config = dict(
    n_experts=96,
    d_expert=96,
    d_shared_expert=0,
    activation='geglu',
    balance_bias=False,
    router_noise=0.05,
    n_groups=8,
    init_std_router=0.00908,
    tie_embeddings=False,
    lr=0.0112,
    train_tokens=452800000,
    dataset='wikipedia_en',
)
Below are experts of layer 7 (counted from 0) of a mixture-of-experts language model. Rows are named router (the router's row for the expert), down (a neuron's output weights, with its number) and show model dimensions 0-191. Each number is 128 + 24 x the weight over its row's rms, rounded and kept within 0 to 255. Numbers have three digits each.
After each expert's rows: a language model's description of what the expert responds to. This comes from a sample of Wikipedia text that the model never trained on.

# expert 53
router:121103108102116127164113150120173120099102105129135073096112154134119152158174128107171139105161093141158145131084142118091115093141121128112124144134165168129112135115064155146125134141132172175092171105149112085097141114094091149065094146135122154123151159131126143134139159130156087163119114130147078116136140115135111130090148173119153116143115138129134134110136149156157153170139122161112107100112129116120109116118140120104164180189080163132113117144097097147132121145128150107110114149115153124133133135119121126144149148096134114131121112166152134126122155080148137153
down0:112132122130147115101141143112089130140129123123168148137104109123114140088103134137141118117120140131110151091105160129146125122128144142184152123119144154177174120134135106131118106110105123160136123190130089122109122179142172158123115117096136118135119118085084140113117104146112095126155163116112102093135117112105129141148094115150110126106147129130133103115131174069153106109124137123182136146099153099168122134113115146109115113123188113124164140116129115083139138131127103126131128165089069139169095141128194079114090154133126136185091120129100130100114101134146139071
down1:156170108102133159101125194145171160140166102129102143125099139163089088089126118144157115117158148153136105156136129072143159162119147119128123126137096151169137139142107145133113171152107148133153163179145148133134084131165136145130094131144126142143079176083128153143178133149132128168153134109147136141137110107136109138162151066149093102102130117101140148112103143117107150136139132099124110066160138126133157122121141134130152107099158098141143108138102141122118143121140105116131120131158177128114103145101136119191130143111145140116126108133127106114122107171087160126
down2:139124133110071053147136125130071109106148119135162148120136142111128154138190145134137136160144068128173165121161143122155120144149136088138154117116123148136137169112098129106145081157116139150084141120109158088130139126129144136136108114136127143160133114117091127145112165141142112112122108119080145154140140120143154129107142130132108131159154079131114152098126130128170165102154085136088123134106181160116101182130126093133178122146140136110141144128129116142098130100143173148151110163152142139086167102135143082137118126128129133088174137104134132089131110113128095145
down3:148155096147110140140113115140142117171150153141132093096132143135120150101099170135136147130111149107117134104077082140137173161152097144115167110139140121129142091100157101116146091119140101099137122149134133128137175133131163143119109086178178089136071167140113117137125149133094151096095110140112164105118104124154106178105120112112085170129139140156168148122114115130080136168145132123113129146179136120140132128107087096102100151142148136097151173152117131143137097111170121117125103203113113118140121134113104141111122092113117125103150145119130123075107137114115122097
down4:126112135126108121136156153096124184093115084114130124138121129101135172133102127128138119184099117074098115165122126110143101129146082154152127109111151095125139105154091130152143148110133135121123119127133146136096106117127142139108128139135113095178101144120136162133130148117137096157128151135147134184111184090130169112142139166094147157177151107112119107129121129127160175140119095115163129102096168102139136103120154153104137129085082146103106156128111096127175135140127103138114131165148154129198157131134139198116108090132116131139126121129135164111131142164142174105
down5:153130105139118157127117079131147113154130101114153150123144153130182134178113142128155118109131143139112140142143102146109182102181105132134153113098103096117103122132137088118169112103155116101084137113154149151142127114172108144112156056122127135154089124173126129129077132108121112117119132085143133083131102119104086067121138121184168142149116152111125138132130141151143100125132100109178103134169139161122148161135109129168140118123131099123092119098115137162127107131143134119073091096090142133133110163107123138126138122102118099128116158145100125157103159126101097092
down6:177147063100111101127121179134107119118109128147127074111109183098134135177129122155110151114125132184146149109149081124157150125118130109131121119122129132158138088140104141145133164111086108105119119152127134090186129105158113101083115121177148118172112181115125114108126119160084102162132146126108130116119121154171133122121148164158137129116141113142173108136103117110090090105136170123143134143111165148099132089151136124110166125120106143158144124120181106175113130139163131134166152114139126146129129165126164145136111135143136110140126153121124162087136166142148143133
down7:096119117139122139118116170117119158143109125132115148151089121082113120132125145117097131178159143131122129140116104079110135140137098106124107115154119155140142130115140183068161153108149110115147131152115095129175132124149130126132176129087119134115130160154151157114156147142159138115104129144105102102120121130105115171130168133080104156149168138101150121152141145108122159119124152121176104089139177142120160133195140105133108104088143120180116176187158139090137132119134100133104098113093138129141101097095138161136113079121106128159145156129132120146139133140078098112
down8:170123160152097125118122152122141134158121101175135134138095135148164147116192133127101136149099115119148131123143130125113119163095121121154079109130139141109158110148137080137165147149121104128143100184144110142115130110133129138098102101094085115138100169115135136098112100136137118126131119156108155135077114117116155118071174165145144146127135096114121141134114114072094164128184111151081100106144146099130137117116119120152126138107108084103140092135135086122157143119096168126159113088084163125128109135144100125078108132142143166156121103116075094109127120118103108122
down9:174141070098121174068121106135093149115125126101110152132143138147077107135116093109147118113130135137142146062155099120067135158108129132151165126147135127108116126129119110134132109147140120105095140148131133128128129173119109115147160120121138069169168137117104108137147088169139118105148117148114130106060093148083140113160133103075126145123143146124122152133117157102079144167086127161098094151112128126153119123199144082118128160147134134133109143151112137163110116142092141114149105130141141151137132132120160114135148097143119143129137088149152099104117096136126123133
down10:141127159164151112180121096112133181126201104109144112112135135118121110153152148128147127137114102030119115115100134123088121086109146147085131181097085079150128142132135105172129083149111164134127091161102096149102145130097145139119128144130158115168131098106109132093097112102124134118131156116119123123116134120119172135144146126160135136117148158092139123106143130155104130114136112091083075145130125148119135137148129104117133153105164121104105118141155152104119108112142089146125131136119138141110097094161134126161109105122106089166127095132134124149095124164124168126
What it handles: Suffixes and capitals in technical and scientific terms and infobox lists, such as -ic, -ological, -atic, Meta-C-yc, Dip-ter-a, R-NA.

# expert 26
router:111118109136115102195125126103169102122101115130121079090128153118113150130146137142155176103167103121174091135095166128107094084118127134127140132095127135115133111163114151141137115126150137132119109108142096112087155106161144125108101148129142150180139116127115123129125129097170136158139083131138111122131152166153131169127098141104109135108098130107123134122134177140131127114117138157127101144123137109106124124114131151101145186172106152153101102114144091154156106195091135082165126151128145146113146099120091136137156134095164134121129158174172147141127149078171141155
down0:124092133122140109118075106139141136142124149091112139155105122112102106141130154134129106119103093103123114136158107118149132152166085165142157158139141112122113112153124087134065128132144131152122126102153146102140135144093160116145089156156118126142091124134146104125140111090135195108150119115172101132165131108141163094090118112117142148112163160109147063107143081093149137140139113163140182120103103114152094102107118136077113139140148120121090146112116106139158097113120145116095193113160148137133117112142137130143119069118176111116147103146151141163144101109124136099
down1:154152106118129104119105146148129131148159169120151104133131111122142161147164156123117065129125123181123103090126165142135150120122088128154091137087127114130133141154142149069163142130122121164103144156173164157164145108115173139162158151108096158131134140158138171158136165085109125084149147107100153096135131133131122109129171150157093151126142140147123142122111148124086098110087166142138147153152156119113101138133082124115114131144149153088136149138155139132118104108162119140127149148084128121129096169116135179118121107134144129135092141110094111072140169146154135100
down2:117093110158157141162125128170097121129105111100088107101158122156093146150094146100136121148165175102123097123143156139136087134118102125129082151117090131097163132113108172122121088158177144094155128109133104147140138106117068112157071150075151148163100152120144112139177144127122136101110125109139101115140116126127120146127108123134151114089139105135116184139138130112168132130138116159139115126131116114124133139097135166155153190100143132130119122101113126130099166149127135120113165142143135148151180147119125135126075167095119125133124094089132131136153111170108173106
down3:143143145064094134097122128133116129093074100156144114149148137147132149161148160141150116086118136155097142143105144139144137146137115154129163122125151153155145117068156093093163143117112130132136100123131163156164146157122133144119126130142152103153093140070130183180099153146117140145123120138106133175123091162085137138151108156161132138113121136118136098168123163171135149095092111127110108126132133136086130137194131153131109111104106152104117168127129115130143113180152137131127137122112117153118126156129122152122136113082115136077102114125167084143167120117091152100
down4:124119114114155109139104113129106102130071098111153160142101139094166129154107151145130134094144095091109127114129124093114135116148175091076107149127166138118125130141144108101161104123110134129124129141097135164122133158174134135125163103128139094101113131154183102071092158189121103124155094094122127112117135160127145092141154143111110115109090133140172148154105116137093103087129136122136172121110148155120114100134140141123117144156149142118155090092133102119151134136157101166136089117104120148110075095122100082117171099098100124125073108117113133117145149146110141113
down5:115123114124153052086099129099104153125118096148104137142159094152103119147144132153141145145139128166099107093102100146160140131105129083129129132098161159135125122127156146143099105152150120120137118152139080153129094116108190142170144108104119129116121154102093174097137142113160160136125125123101124115079162122127117159170095138111105122108122123149106146168136100111159123112156110083112184160127118168134142078133117100116117132120098158119116132127112160104136110113137083105132137148107081125126115101132106124156145158145101158120097144083104099095112084152130106151
down6:143138108094143136134113126138109149137130161139158123147132104146109102103137132126100111084142098126083137165103127083125153153147139094127139090174095160105133106093115101125176118099112145125135168122059113129099126131133155108157130193159143152136131115110123112131101125121108099173091161129094111136102167171135148144147142148118136083111179124102139128096170159097083079131150105121100163144126127084152123131155126135135124164121081166116144141125141146133124118140109096067153117102134128145157129100126124136130125110114146161111142109121095108142156096129122180147
down7:090119138103162119101098212141171120210194131146161117128132068165106155109169139141135161120147144104091091165111120140160190132161121149105092164131138130120161104145127127140123104079128121127129130157158151126143121102140134113127150117107116150112109130127098093126103147120137140108136090093135122118128177117126112135141093137119091107130206123105126112152151115135156135111121115101157153134092151139163101104129131134153092130131160115135144161159107136087143128124124145112123128114128080122127120155153123144103102135139149145113148131145128122146124132130135153163
down8:100149141144153136125147123126106126140143095162166108130163147120150127144142126126149094131149130073116164106185145120112127125098160133127128158150143149132117126115095103121093150111108122145122135155097161124126153145114111102129135167111143097145147106105131162127100151140087124139106120130110103132135138106147143125143107115097136126131098135128119078134126123146122034142164119183141135136057138130160133128124105119172139124159093127155118086160117125131093174180159087118099148177087103138116161087120129145127121087134074129183119160131116127155129139096111123123
down9:143122124123134105125116090096116150145103134133149132107094087132126114088084167131224142133141098152124100146133162140147114116145090075147123097141175148121164150152121113162147100114109141145132123147160144142128110119149158123142102186108090156121127122118118093100141162145131129148114142126095133110105130109125145129147140153127174155147120146166110165128131159115111110094109131152120083073083133114141120087123139097112113102156175157120115156119103094125109166110129141146127144126110156148096141098064153105118098097131137130122124101131101136117108116098140079115
down10:111114132099102100121165112132097117147145143134094123131118143109087131161093103179139100094131111137091092147135087132117153115147102164144148120109121164142168117117098114115153123091146141102121133145141142098143130183151195128140150128099147095128112148165113120134151165137096121159128109147124129117134124128118125127096177113144181179141119069096114125116096125138142128104097100096125183126123128157133119137137159104109122097174137116127152128165085163154122174118138174138093169124129129111183087123145116127134126146149130116144167157155111117093144127131081141128
What it handles: Opening lowercase pieces of scientific or anatomical words in species and drug descriptions, such as disc, ep(ididymis), ant(agonist), conc(ave).

# expert 4
router:137094121124141110149142121103148136140120119079140089074133144127108139112124140127103165090144115122125126094108140160119136080110137125126102172082135129172169135109071171145127131122131109123118160131174140074106120125101133118124125138140134142163155144118125161115149142114130120114084078104154114124097129172114144128150140141107133100084153134070155146150124125145168112174122125138105116114183132101089114124145127168147150151158103146162063130117098102154154099128124147113153144148125156125118117078097097129164133158095177136116158114153162147109105126120136126136
down0:135070065073096175149115143110169128152148133149108112137149131099140148125137152133123116141176179094119086152091150093183140123106099114110142123130106132120131130107135132141139145111129175147126132123124065139095105172107120133133100110123167103122157136165137154143154162127150127107151116170139146157126118127144116122148131082154152115143146123122110115145152132106095149102132104130155108089147168141172150115116109117134119090087077098129130170106099162126104154132127108089140103131161123126128094128145120143138138129147114130175188143119139123144165166146111129127
down1:101142112101110148117086099154130188136094144154188122116146114153076146109161114111171112098157125139185116148120127131172134113152095078163113146112136112108126124141155098161160137130152155131127155158140145170148140156133143134112134134122120152132120129117141132130139126100105098128115119124175134091133100075144178088122131136160143091140179124125124154147090136113095141180191127112133145138157126127137175138122136091131111106151139113146142117096140147154125124115109118163133100144120124196152099136134169130115142118154096115146113130146090136091138144112132126084
down2:117143145113119114109099165189115121111071119130110123127136166124131112126138127152113108109130103108161131136103131121130158107142143121127130160138157142097121124132140123080157152137166112148106134106080117134119128117133104127111105113090152128115146188104188121104103154160105135133131137114157130174141158128097130119109110084182144113142120135130118101136138156163169115088162136139132143142084129123170099075147136136182087108173132135126149140143123206114116140143174147124117079117153106116166098149137139159170132101153123124122157130126135111158134123075110092129
down3:127157147131076147135156137131135095141133150180103151123117178120145097156115125118125105164104099122159149156132145116114171127128152117146116131131097142152138140148111147125094170161127101117152120136161107142141106122137106077092146122083139123144150130133137140101162116088132138149098123141201132133152107112188116104100119137102136129116095149151152136118188155182111130139100176122108123129139095088091179143139127188114087115111121155128089180133136139154100138151174132160133112124125141147134139157150138132117152143121157136129144111118138102127104089164103102103
down4:103156126089142137130172120148098156143137147155119147124092103125131096139127120123123132115128144117128132126170054123156145106123109151141145107101112170109132137174131169109130130102119107126150169107129135133084117102094121141121112126105131103117113141134080111132099132092182140140114159094131147167152147130101101118138116140135168128150181137131124165120108138119122082114131134095096159092107130135069138124133108086149131143146153150158143155118118161081112140075097175071165121109125131100106109150171127126130105120186094143119107150126147082130154117148167131141
down5:102148126104144100134141103128105115114144159125127112142126132119166140110125146100156108121096101170129125156154121120117154091141163108149124155136087142139135102173132161146099116109122125164088125102100102143111128104080131141121147144126165104153107075158134160069168122141128121090129147097157138164135148124145128112125145099135114172102102150077095164117129132124161142134146112157149142106152114134107070142153110178143120107113124121162113106161132111177100139146116114183153126167147106114130137132140141110102139128121093126094206114170180108134132104135095130125
down6:082094115092137110095094137125084136115113151102203138147073131172121137124121128095156125105109115135146114142107062140116154168104112175127140147161107107099074114105119091139118125096099161129151203116103142139100159174137104130136110133108109103115141157150147119156122124124157127155100122126127127127112157139107111171133142118170137118111154138092097147155114105130150108131154150095171126100114148161164175089134101147140152138139138156126138102140093113101123104153112104123113127129155147136106130118109144152147110137087142155131128111153129089101125137140100158112
down7:095150134130140129158099129137106137151090131120153118124149100133093105125163141139116081133146173119119134165127122160111188075128133102147160158133156151120133096130125125135132153146107129112095156132095115111125158084156119126132124128134149125166143149163106138139119160117130145113124150123119115174099095134116093082116079139149170090152194102091176092112145124144154092121152136144141106132111114091094104118146164090087114102114101099174126113147132122096098129155128118093125189140091140119161154135122111113145118153097128091139134128154112109138083129109158132097
down8:142112144132121134123100122113126148110085085137139091127115089169132147101103124121160103151128147115122114124133134125104131098114154137140117144094080143135139150124110140083108131097059118135068149096139147105093156114170078121161160084132148108144165130057176117153127119150099127144117143122127134163102126129144116116151103100137114105113135153108144089098127112137104149169138138154152068116154122160110081152133103144158115086141121109093109144117124152109118128119134125094120125109140125137123143170150093142136140129101134142153183112123069133162090135162092135136
down9:130118091115142073162131119145153129115176086116162119146111175136101122091137144135085111117137152130116125139113136120104123118125109094127123099124168117134143104140166140123132144112147156118108140154126153172089119164116148116141131123149122174153149135151125129175150139182109158101116122090116145154124110078142136123078079098094164108077175110131159124122159116116155113142113107161084094120135127162123146146171128122124106107135146154128147160146100131129127117100142138132049125114123106175120070120156092107109128148121137135122118136124157081107101120152150152150
down10:092109111137160154103133148105089154123119087096095119117172153122111099129109152116136182149129109134110159116108123139105154169098097133117139113127127134145118124122117129129136125082103119123132092135108156140117110131112104120146123158171137063101182132102128111106132065150171141122136182160126084139121159131139149116106116128081121116097172125135135125129150095143132094083112104147144185123075128105075156127092110100113125094085129127140128126119126124100118130156122172123137104157111094104125171082114116157158132123137127099130149183132127105105101108123114126119
What it handles: Word-internal "as" pieces like Las, Meas(ure), Treas(urer), habeas, plus conjunctions and, or, except, and small digits.

# expert 13
router:133124137115100127143123117112192119148099118114153109093095146193107121141157153167155123086132100137157134071095154129135139104100154150119137127104133149136159126106119161183145101149163149126093139133103105119115145130129077095110124118154134145147150131101081178101128174071131135142108074115152126129119147153129131151134111142085103165083152112134141156160129150143117143164061115134133148133139155121123119119141146137166161141146120165152108076155133087121112088116126140138120156128168117118130122103106104144137129162123148134118158146151150135158126141108155136159
down0:107163142142119079116140149170108115106136112137151170093120132119107133066143135102114157103171109122144142131172109146101154173138129163126114120137070124124144125159155156160136112172095147139124145123164115090164119129148127117112147081094165072104157104112108143096128139175146151129125122096145138098113124107135136147146122100130078089103121110122090127131104141148113096150147167108151136122104160134089152133147145107130098108105131175155096120123156115113116122163173086105139068132136121113128153099088123154088136139106104145146099134161130143135116116130130140104
down1:121111148131108131166104099125090089151143111117107122115100125107155118080171156133114121129108134158102112137129142134132140121088145133151137150132178140132157143076111137133100127159073150109109081094124146133184126118186157128132116072135115132130125138086136112125127097096107142125142124105124139160155148104144172114074090159088154078123203139108154113113143144091150122105145143122114121155177115094150129144122150122139131088161112120120156169162111148119119097131151115142075098107114117117140146097104130140120141135184134141143134141138126158122094141118109132110
down2:111102123094186160146100157115145147128122144135154118118158155163164108132106120132118116109107153110135141124129157136132137183100150158092128096146145094131148135103100103141119148172153112098152158123117150117108140121173114078132085109114086105133085124093129106165139085101129186140097125106155131131145110129157123126097142155145133153126167097157123095110187116136127123108138149099091115097122137118147172101124115134120141120078134149159154117148159118142120179085062150109107171160127150113120094125139118127124123155128134116117136131138145114117167071105136113143
down3:112165129124158112134089099116139077140155103090148121139111096105165140100137092131133136103128152159134080166087142129149141135137121118128151142137155101142144142126120136138111124137114157109086125122158121167147143133200092131150118086148095133164137141125126124116146151155172130127148101220129115155132172142138095093175092146158091095117132129123111117124155158126136105110125170149125104148142133110152145121116104097162109140152108121137157137091141129111124088113158116133111123154138072154114134134113114105137104131139150154095158160122059136115167156107131113132
down4:156123122133147125119174113101175126178140169118136170141084132108135093098142091127142086105120130153146120120134149158110133157125144140134158070135143114117131110136149131124127180099087136135134115130116133145105107120107152125160153090097119157154117166120118150099141094127084124152131130162134144089136160125147151126109121108098120115196138130111117097146159111088158128101145127157096124135074142129127125176133153085096091131151134126152124106149127158132090166130111130142110068137125125139140097129089109103120168141177177155124158102179139124100133131106110158133
down5:105112151144161101127125151174123162136134108140115154129126141115171170102119122135089107105095094124112132090136134143122146148157145130124097129121127120084159166196121128114133134101112121106146165119125095136113143108092115133104119121114145112136160108167168170156122120138143167095118111061145148152136133110137141104155098085099207123132119136089102114106164116128139138122080119130144087103112110146128110116087153157117153098136123162113141152112105153115129100156148130140076135133173169139115134128142119126104090128159124141174123143118170100153135110110086128163
down6:161138112147123150131131154115125126155121125171119129142127149075131139086112104086138161127140151100110103158146065101095105141147150134131127170156129140103143102132123163119141130117111110110162113173111147123124098113134104100134111128145146131125145134151147131075133113118122100157110083159150131092105105150137129144130126090102133116134122148106125108121141124176130117158141119123142137178156097148146116151159133134158099147115131127113152073113163207132074133111092135079123098115077143108155135093107128121146125121137158140182071128099163120116115141105192120112
down7:133102139156155117122107130167163155119144122108129103170145138147129103093091151140149151134106150100155132083079167134108118170129138125143108157161115138164121180096095109144120127173120143090136136130099087117089129182120098124143104114165140127093135146131098126121140120128118116111115125102112133137098166107104102132101124119143149151125136126147131162156162160121104140152125140133129074147167130095116135109125163100073040155134128122134168144122151141133126115153095137135136146134082161136116114098115162144161175156093116115160126135169168119129144122126083109132
down8:183150115123086159152161102084140110156102165156103105094159118175134120166100132126097098105112090143115169114123122121083168133137115124125134094065121116137137106122109137146136118102139112135126126100154106122098162103108110105093158114136116122125145193109119131130160086154088113108146134152123156122138147139150129098106124146118117084142153129129141103094089159104100102147120118103154140134143157117123097154154103133115084157158132109126119171102096103094163115109143159140117145071119156119115116116083139123155151134110168143130104149114125170143145124128167167137
down9:147140108120160090171168135118148154130143131131139112112103133088116154145117164141104103123105140121137114116121090158163137117152158133101147136110115086087078165104101144126131099134103177129142138127117138156149138114075130169112130135102136125117140098166139126127124117166117155137110121127142119152106162113113139119070115151145141161122140172106126109109085135084118138160150131137119153131159110118102104132159113173135101135156117118146145174160170133090134111145164089180123082147128172159138149128179121087112163164158136112121135141111162149099098149094138141168
down10:126118133106174123116101142083136127163097141133131119168123151105086159084157153153109113122097124149109144142124148101159101134124087125165120120132116125145135139082101162151116111100110171133106118088140123124115182177124111106110100123143139130169145132161102116146086110140093161113157105136109154118132094122110114144173109126058129141141136087157081131145141100100130134098120110143159176172088087178158128097150110086104135130129172167136106107144102119132117142106136129128127143116126099107129147135130148110138124158100098147133145134098100092127157108175118114148
What it handles: Short English first names and name or word pieces after a capital letter, often in song titles and credits, such as Jimmy, Joe, I-ke, N-ights.

# expert 39
router:125136104128137115188108161105147130148114074091150100122094120157098173182137148117147137132133093166165086132105137112117091117066131126135140158112124112119141145105129142123160092154165146153124151121148114093099125090078134114113131138104171142153164117102105128134144110102154138117147099136158112138135128129167121154145125180110158138136142113124137132166114170180135128140140141147128094109164136089095103119131111153134137178179119140148126139138140107156166096118124137085137151112138135133114104090084109140108130125112136112105152136160199141115111161125134158130
down0:118173096164116128097101104109097150090149129131120124146106104114153150162140119126141125105150131108112133137108118138120101119141151149139128105140085107126141121141056095119124102142131152106109106139146130094111144159115112116177119139156138093136103075120114139113170161130145099111133092125111139141130086170126117125089178158156138157116126101102107144160127110112082128153151169134158050151134112158095157078122155107116152159148110134107120104160097105086129151132118113102126108134095120113177118155132093148124094118142175164120137163133112160162128127104136098118
down1:132144108147135132115106126178181116121157136170139120153156145130093120114175092148141119119144110181132119132124108129148157132138186081131146140156162133129123090117106145125141144147110116101108153180200136144109103164134126140190147101104087121125137119062161121149129111114147141093118119073098124103110129108136134105129135143120159141131161131137097164109126167140133132152157117158094131127112093095119149144164077160146118108164139100133128088102133139134149105121180079133156162142141129141133113127169133118134143107150096102119147137113139083116146114127138146127
down2:115126134192113133118133145094121147144110116073128126155096118175137133137161164167163138150125131116084132114083131104141150139088113117156162086126122120125117108124099121146139173120117090116142092120111154136183123133112121125109142101148107146110114156132166111136126132150133140154130125130108138117163115120147120116095153078152125125105154163132165077096102113096098143146085115136145162121140161112131135127104151120127135125130136076117167172118092152169167086155086164144113120104155090132082130144158129110165161119088120150107114133101188130164121110128135133142
down3:176150144104125155164118118120150104146148151124144126143110090139101129131147100145127079119093120142127133180142123113117152146141116133087114097143128116154136108112153111100117098112116150152161125140147099168149161130122127125133135152134108159128149129126141048150110120115135136117118133138071180110189153124098157088139154098169110137160133160134152140126127094130159113078088110165170093086184150115123108106102119158142135152125121122118118123136113129112099127123117168155181135146148138157141130126140093118116117155133112131164181105136142124103157176161147161108
down4:115126125120162155159148112149114159103099141108094170133127124116085106097165132137147086129104116158160177182093151147136111095146106106144150158144137158089133141111127118074114133096124118143143141139170119086106121171134126134131112117138135129156133140112083118106120088154195105102129194110151125083127146096175117126137118095108138138097125162095124132083096179145105151134145136109134136146119155136165152107115155136112137126129110170150102174128134120084106166101128115136147155125133143166166125097134108120141149104127149118156146136113114114142158131115121177116
down5:126150136136134105121132124119109108135075138150108145116095107098147159141101105127195154142141077140129106116190050120155107118121117136109160128138085112142118132112101137123163125158168180124132156168095123097107180126130078116124150171116135124107129127085113113130097131162123100132122146129182131143108142128122110133117108110164115120129124129126153109120153133135132107098163153133103165152119168146086116189141177083172135128119115121143108149122127114091138103089148144154129137121126141118120107139129102093101087130144144157129129134085120134135107115085148086138
down6:069142093097143156108161133161107132081071123146161155104140132156115143151139107107116137112139131100114126089104133111167094100129131127135084127097143161160132188143111128181139104121121125128107157103133137157128148130080101127102142157137130104146136111148124148108065149127139141104122117085114134107126150105140136159158117121133156128129134120088087165123141128091148151158149109118157141129132134082167108120114181140181101092179160135156137125112149139106156101150141127149141152117152099132159119125125140111165171110111132099134168101103121154161157118153141161123
down7:121168134142139127106098169166123122103148134099129148117137153111112109138150122110142116120151155148125162132141140134129102163125132170135084120146155119142154083121078135089154126149176117114130136056140149136127083129172141158066157157152123116135176106103172109148094150151091107158089101129119120099101116118142147154101114085132141111165142117132138137100149155126128129090126116141164116102135119158086128122100147154167102148090130104146134117134124111156107134122156142071113134145136137125147174145084105152162127161084131133098086140122117133134109130167126109088
down8:138162134097114053142074133116057073114138130120082141123119130171112120149155094108098129117076109106094120136134104139138170083122157119102115125110176103130156127095120158124109126116122105143119161085141093119096124125119152122099126115093111143149155109161137135082130119154137095186106104139134143136118138124142114136150136148147129113127147154117121149171159108140126156145115140101132130096105145111124127115090137130146150116174105122176132131160154141146154089099099108161091153158125115131135117165136113119138131128146145135117052115095142154103146106136101136108
down9:123135155134112144104100197167119108112147104146140133124154119135138124160159139121137166106144149149146128120122137126146115174112092109124109094167102106150117112092127094114125170167115153114127166139098108147163141155121154127088172108168162114120138118155136115166167185148188115125099107141115110108136133132136132136173119132138129162140128154131094157114117171128110188133118144135124102083142140157139140146142069127157147121111143125143150100104132154130140142125100139157126117107117134134117142160092170157135118127117081145073159115084193120126133142135167155132
down10:131135132100179115116130099123158126111131141104137135136115117152148082074102153134134114169098106102140142118135160113142142132125128201102099144117139118151135122122160157133142109121140130117075165137122137115147129169148108161147108092102140140112116153206144102137109141117130165099122134132112140129116106123137161106063135111140143159153129122078167116132169113134079125157128140172116098091103127160129088146122133131109132118129095092152123135085134121113137125105111146109111112177160119180140088136095090116119144124082137154143103120132094112135140103115093071136
What it handles: First pieces of words split into parts, like rec, exp, comm, pres, m, and w in shipwreck, followed by endings such as ing, ent.

# expert 63
router:122088150097090135145122150131152130162130104133184097102103137162107140159119157142155135105124102121170108095097163126137107110117113147084123110142120120093133138126119165135144107145136127118097107129129129096112165114132123113135133155085118190201170147129132137085120139091157118158102093110160145132131148124142100169131135125124127155102145113121131131159136144154126157167107130119139097143169113092088104117145120141140154131161076153144097138155131070157137152154122157130145160117128130129097127074096131115138143151120163126112157164161130136095127103080177142113
down0:110125166106152124126127131145095142113164103116124189154131147142156114104149118127091117087095142127128081112167160154162119142139125124132150127176149175098110094120113135121104095086112141140140098144113108120095136129149119145141131127101095147097101143178115090136117104174156142102154120138135141146125135102132133143197136126101122129115061163107166138127163113147151150083104094118134151105154105137128131151152157098092127129091137108094164155169112115124150155159124134124115103127121129104136142174099158146120172116121077152137145110141141079120163130136164136119
down1:145152100135138132128152123140086148117098127108113101098111135135111094135124094180103142094107124117135108146110118174149136125134147150130133109170124149125087158103130118090156116143102163129132143130097141098111107137113116136168154130146123154130158137184112184146142100117085133140117121092119132121189140162129139124133114112104165133105095100140152126120110129120111085145144115115119135128126143099115064070140183100168136138112155130182137120123144144131098129146091172133160145118091139139119137114162147094119110151135145102159062079170100151126120149172153127121
down2:113159153145151150157111108085091120165124123134153115172144150143132097109122120138088151161130114139140151110120163152074176113085138152123095102127133160135123166122148135115165155144134146126142126129135089067141163136134109149080138134150166094121174145110153142139148087169114095131117120143122192109061121114092121091112116137142098129103160110078128082119127139109118090102147148181157142103133141111146134097126124134131105123113129123129156114080099135114125121107119133114094154160067127125118155120147144141101123110140107095126132117140111111132114099141111080130
down3:124090093083130144132142127120118134143171135137142121165093114137140156125119136095157153115112152101148095132136113145143144152126157140107106126151135122123162123109088172136116134169138108105113157150120100114089181152126133131109118133117157150181082101152126141101158107140119124101155095122116107129136099096123115143122123096126139097095147113155148142157167175163141131115117081047160090114104107120118142148165116148118118109141127139109139140121112109101157078153093079106110106102128097137124089172137105165143147134152161108141149148133179126130189132135163129111
down4:113133153151101168107132106123119158102121158109183113117126168171135128110145131170102098120103138106157106113123107092138133120087145146120145130138152145118148104109117088116106061144143146170117104141141152137142155142135102100135137106110135140139128139131168095115143149166127133169121127103148109086138102153110073146107138104136143140093142123103138123133077179142136192126122138095103126103118102096088138129116154139154145175145150112100119120115094084168115111132117116158077132139110128122141096168145132165120152081114133144107119186143125088158122145110144164103
down5:127138129141081152165130172161150115097101111136125120100141142140088165121168142121094124135117184101174074079113141160146124106133139141098082111125142141126151119112131138103161135118151116079113178134113100181167153145127120130136084150118132116140150161122135133174128119129135155116100148133091127118129160149101095094117140124160126067145147135129167157151122167135162146126106145124161101113125089143137139128144115132151132115120093120148108120089126126118195142159128136144121140147131089123129126095118143102118111120095153111118108134150113156181174113117140191119
down6:128104112130169159178150107143187126189116092113119144163121124093157101153150127104166155117087107149110113173118129143156103140112089112126190111143146117092099119130140150117115130135126111119121104104149098131131111132158129139130145091132137121120100146143137113157144102160180167136115106131118137107129098143093127137151143116102150088142112131141098136135154112099122136149144110111134137133131167125131117069060149096131109182157104133131094178143112161100139154102129159138115126129131112159107140168120158110135180155174150116161142118154142122118098157173114127147
down7:121100123073135101147144112131146144126107127066123091145108118108133131112131139134144178140110140093099127128141143114111111117109119180175070116162149078158111093121145134135098140167148108140149088178109126118131156176163166124125099154093111144117107115134148061181130107121133151112138097146118169101117114148128175138074116145147135134098126114097142106163103121106152135122094150137133145165161118147121128171133129125128126080132110138145118105135141138111143145159128149110139141155145159155140107104135121148140089128114100135155128164126142143088136150084106104077
down8:118146108157113147165120099096105111121131109099118128149088137123135124145140115140093112140122119110150140110124147119170087170136135174111133163107161174165146174115141136150141174132133129124119127142176149137127151159119136134124150093123079131140090120115130087147070118149114087137141147081143116121146138148100137144143129156196124123137074130139133131156128132144156160179136101117107138147104118092081156143117095138125123148111091122093154126118100098090123091081157116143130110098123121127125152125167126115097113136139110185143113163105099149152092144156185135148
down9:160140113104121157177126105139074160143153091108136090119088156178115127144109155121128146126132147135075147111128149122150113124122110147129104168109116133104089124152145172111154116145106155123148094148154105105117147135137110116137110085162134150139165122164141114119102118125163119124161134104129182187148140095176126165134102140122153122121093100125130113168126104163146128116142118082114109188173125147101118110115131159166095123165172101120100145148151144111118136146121100106144130168131086101116146114160159102140161121161100110125100141118144168123140118092105119117
down10:126112111128126128179098115104149126154137100131149138113133119173108158139102125116123102102089135137115118118082147113112127168160129131101175161169161129124098134095145113099138130099115116136112150123105127129087133169153131123145164154104117124110127119175151135106077081140145132139100167100115118132129153129093123131134109104119142116180140139145152141187142114140124104105122126142081140135132156172146132101138122115116105180169109116155115119172152086104184165175134127148134108137195127147124146094117163120139158100111160140164150145148128171088124153153116112146
What it handles: Word-start pieces after a hyphen, quote or prefix, like im in self-image, att in counterattacked, trans, pro, plus section headings like == Early life.